{
  "num_hidden_layers": 11,
  "hidden_size": 160,
  "n_experts": 8,
  "d_expert": 128,
  "router_bias": true,
  "learning_rate": 0.00167,
  "beta2": 0.98,
  "max_steps": 8666
}
Below are experts of layer 5 (counted from 0) of a mixture-of-experts language model. Rows are named router (the router's row for the expert), gate (a neuron's input weights, with its number), up (a neuron's input weights, with its number), down (a neuron's output weights, with its number) and show model dimensions 0-159. Each number is 128 + 32 x the weight over its row's rms, rounded and kept within 0 to 255. Numbers have three digits each.
After each expert's rows: a language model's description of what the expert responds to. This comes from a sample of Wikipedia text that the model never trained on.

# expert 4
router:205068119112103188110096154122104140127073134200131171095139122104139144130137165173107178129174165093140106162095162112168128153137132088148115133126130154127139099151089189109136116097140137099149125094185104078080097137127104138070150065095070126185054050151133162137131170145125028120103113119076139074144126121124097136180136074124076136136149116129166204164110136104180096084104078147109132179142151090079114141145120138120143143129107150124106133163114139091123156104105155
gate7:164152122105105141134134126184166190128116140127089117168085106147077136097078123138158207151158046161139126135143135107135111094191140148159132155142106129168110046122140092172190087104136134133065132112100127113128158090111144107099100195118074077168147116147139121155120151084160202074061125170210152086065122167164123103140072115159096113160118140133101113157128126138086072157138154075106097109084139140106101169101164178142084117092126129144147089116140150113153124126109135
up7:166113136134045149138159101114070200144139113139147130072144124057109148115124035112159122129146076117092152119144149161126163197169153098090095099138135095127148064090157081177142096137082145156148127089177143162144129111144134065150165136110161116096168110142086112141125128132147105094117179126185190151127134130130129154099144103127111102168168075117148140133130136082112132138143145122068070110082154180122112100038113120144115077133150141069111093154179102145187083111141090
down7:148146119141081120127136092074129087212120135118144130157160140074089112138087147079127110161138100117038078080114192165124173072164114130104108142078130111085145088151163158120065123156117177127165087203112174131119129130098132124090119089136138144117133146139089107189134151179092144095151125151138132121157085166164131156130120149126091126124192143143117159103124152102140165154121136015107101121143117108200110127134208114167124076074120152105130115136126114089183111096089150
Inner word pieces, pronouns

# expert 7
router:125124154170121164145120126217176116086174144102074132198155122150144102091106126139134161131143104128061124125121143132167168150139120128120066148172152126116088159130145218169113142025127095148175162147127146113123157115110178135112143099138129096165190161152204121102167122118099095125164217133169127130118160161091092130205176064149102118122131126175095085077141098099165128115117093101128091143121121116040110134155123154127087108155117094123159124128133162140126128161100115
gate1:110117152109148090064136135113156128088102152129151162117122174140111187169089131106134157075146153147120094189141070143142120094156112086100152126109091169162122053096160138054132105083087161143114138149105163105151136109113132186146134176104108099165160106155146126138187055157183131121098114135153146121178072079128102132078190125172122077066114145133110090199181165130148160106203165125126081167189102086131090122120094162124142126147141138123101200092142105140139147121139121
up1:119190128167109054153174142134089060116057144130071163136172125150148114151150143115131121154115125122086113124084124135167123107150155183139161100138133131114096142120114121127113173110105175120116139087133149133114153156163124123111181136112150134194152082111096066129127140170079089079114153066148195128208122119095149149123143193110107112093116127145177146193082112170104172199091144126131095069102117115098091129095058186084159083147106106092101073155146156153126092120121162
down1:137118168153093123077118150125152060181107147091184161158124140139081131113185110170146156160147155136111125095128061125113166164115146136194088094133138159130133116134116097170134088144133149120133079068140156239120177137157129105144122094145076159164149140099104127091092125142100147101127156136093110137095168209118123144164111152153188129221149078184191151121087106087115157153134069153103089135106117127122131178099093148098094090117095115081164154150170151088125123095109111
Copulas and heading marks

# expert 5
router:138151110131123101140135082173181143090108161144080124095098155182095123137130140097104083167104102124132138106134114065123181121153066156067112137157058171161089130138139147164150145107114152094138128065138142057156184152112128192101070084133085127113152130096123105118128181133128150159081097112199112196172120142073169155126141089148144182144101154128137134119071147153185033115148155106105130130146147131170132183088123165106126168109068162062129093127133132159130111117144153
gate6:213136103123110117094077166140119142150136066103192121138113113126116106132157105101085135103133155130132091128118085084172075104089125130118143143164106108148134118125125166108124103087089199134175078137137112143078101189103126135150153096169134119129103173130119134063190180118098117142143168172145126072121180084130174095168110131084141194045108134129116079138128124136135143112074106152096077128163065151125109161088152138107122158136201162186124137192116122131101134111190064
up6:117122108186105056111152186156148133155144111142168145163095105142113143134143099135127133108131127153134132151144159096102091140121163148106077166096085081143129141130113106121141120130160102117081150136118090122083091114175109178209142184116154177152180163143026102105128109105138096056134094160128170083131098146138122157162119136026124126144115165135126147213140136132129126060102151156106098094159059074137082133139123118160133129084165117170134096205152099111162155161143179
down6:102169097080100158170120136107194167126113173089120156153110194093118103147159099114181051090141091146106088100136096130178129102121107132129134187142129109130068145127140123100123139153131163104116079143112165142138108112130121120132101129102116108088129053141182084103099146177099101128135161105099108139129125143155135156086113112107106148129109137103139180107138118095101144123140215128165158108094178094213081119166125046164140090151181111184140097089132120162218088185076141
Table pipes, headings

# expert 3
router:150098108085121148150085143134172093142106166140168139145155092058187145089112170058153126123122084114159160099109127069148168104083063146100121099167169140098139099103124156133072079175091103080105139075165182119101129171122172113123147089133110149118169148097188111120124157106134127103119162123169159161106092154142086100151155090125135174135116139126084132131196106175114112063125158142115085163092106174164100090077148160164144113096133137092130123118154098119218194074141111
gate7:131189099071094148130135149066105079148160118149095077154147193139130058150171102133150157139151124092139110129130095136137106098123141113158178121183098108193132126119060159079132108128130132087166061126122133076125180122082106182173205078126119077074150121144179108091112108119165151123111094155147105122066101112078158115113084126177143133090130118136167123080105151161115120115130167097140162122173098112126161142144125112124127158155182199113132136181120141085181151155117208
up7:101125089173101148088144105088141124138104101068117103182102074167174098127134095105172132096134172124124162069140153046127101120121116126144103100051148110085152169175084118126059126117097141185086120128142159108126141105101105144131141166136178092145109156125119144120142122155122156167164186099128166093170056133136142130151187101163109165105166105082146139100073180137123127116095152148175063156142157081088178157131066113136188171161106155122149139119120198125069141103162154
down7:097182123157099107097120162135070165123110155112159164190125162105134101136196169073163113096133143096184108126080132132098195103125093059126165151131146102106207115126119144057155145153091196088148109058134150177112096151130160100153109189199156137160130119182140084134134097140090187151128126142100188140148108166141106091095087129139139123082142079093134080138112134116100103109215106136091120143142154139141103129146129133124093152097083132096158127130160103136086093118097183
Dates and coordinates

# expert 1
router:163167108219064133120115140111090149094156114140169106102131132117095161077128153085140119149150107156097103127096110118172099143140108080113158160116109093090114099120119167117146117118119152158132170058084080144078110141128125101136114160132085156148169103104143158128134140083135091069123119154130164092146099186134114098137068174140090199141135158132142109072121108126108069123137167077173099206194125100073094100143176199144153128197108127110143125139139075141172163113049106
gate1:180077166131109127174173162170143086157097129118146108157102096082075130089168141094114126104104190167060138155124121156125123105094142084141100095165183167251112120144070158139160148083081108108088126094128165147156192152132189137137120109113109104142146119159086124164137169152106116102109113163149147101149133130151143122111113136097133119131166129046074140136103112108103094185117082123094086154142068164140153148105082144148135096070128125121142151175201154157124181108120163
up1:165121170121159107117097139161085123143103154143153123131137091115087085135111050146074143148073170146121176133115119072152097099110111217149134163126147142152063174158131185138206107082148102070106075089129150122183100046137190124196136143134104100129128135103093145146125177182193117143150116185124112133112076126120174125108121154096091155091168099154099141190109134140126108115116177109120107126114114127157103140115119156074158140142135086206110116132117191121140157133107091
down1:230114161191111110157172086100120124160077070109159122060100136119123077139124150120079139138156096103145074121050109120136146137078102098099083170119068119136112138138124132112145097095084083166137098146124187098067089110153132085118130095130170143102184098144171101156169148119092123198102192134138133162139120123174134123174107130152137152175069079145093102144075148128186131140119138145116128108147118091153169185146132134118150114065106152158134083183101167138134134178125137
Word-start pieces

# expert 6
router:111143141129142130126148138147097148060137126074154115141143118134210169170118151147071139181127122140157142117184101110151164054156058098083141060101094120167152158131159137125089099168104152112164148093138143112064073156071131145108118148104148139125173147154136088076105160126088067095151119139101112074089136119086110101148121054155109161100095164125106177068165077111137179131113148135157097105086122095080182137137118097156185134154141116103177103117120110124113050075137129
gate10:140107175076124101145130147099196171138089058152099170136132139153150103139114122141075135185102187140117190153047138133156131114136134123151127133183115144123081147111095145138151074049135068115105106177088112137154122103156082178149147134108128155196114076097093124159123118107146162109143100132118169123180168116123094135173159102167072148088132122180107105098164072139089185076113122154084195134166156157112180114161133105136108098103161150186170126107110177110162113110145099
up10:156090121082115148122113136128100142134087130108157197104178075099124166104120116116094083139087153168163122104068101160164065111150154121099145147153118139132157133177054142113077071119121186167147072146128117090133104119150142183063109116100131129223115118122124147159122124109156191142175154115097081118142150093177071069176112181206163149145125129158141176132191119164161143107174137101128129133129120157131112114062145104153205132154102109128157161145101159100121134146101101
down10:198144207159160186163110104122084182120129115106133118116067139122147115182145118101174115107116135093108089138131102135135139120114095179144139127109064099148150176092166168141104138083110093105166164104134142148144111152096070156116148127086148127129058115132129121111083099152210082139128126148142152125156136164148173137188127094133213107097184137081105057124207155185118091137107092137122117135184102157137140131140143091150143183141139099097188074101167090127102153167160136
Media and taxonomy words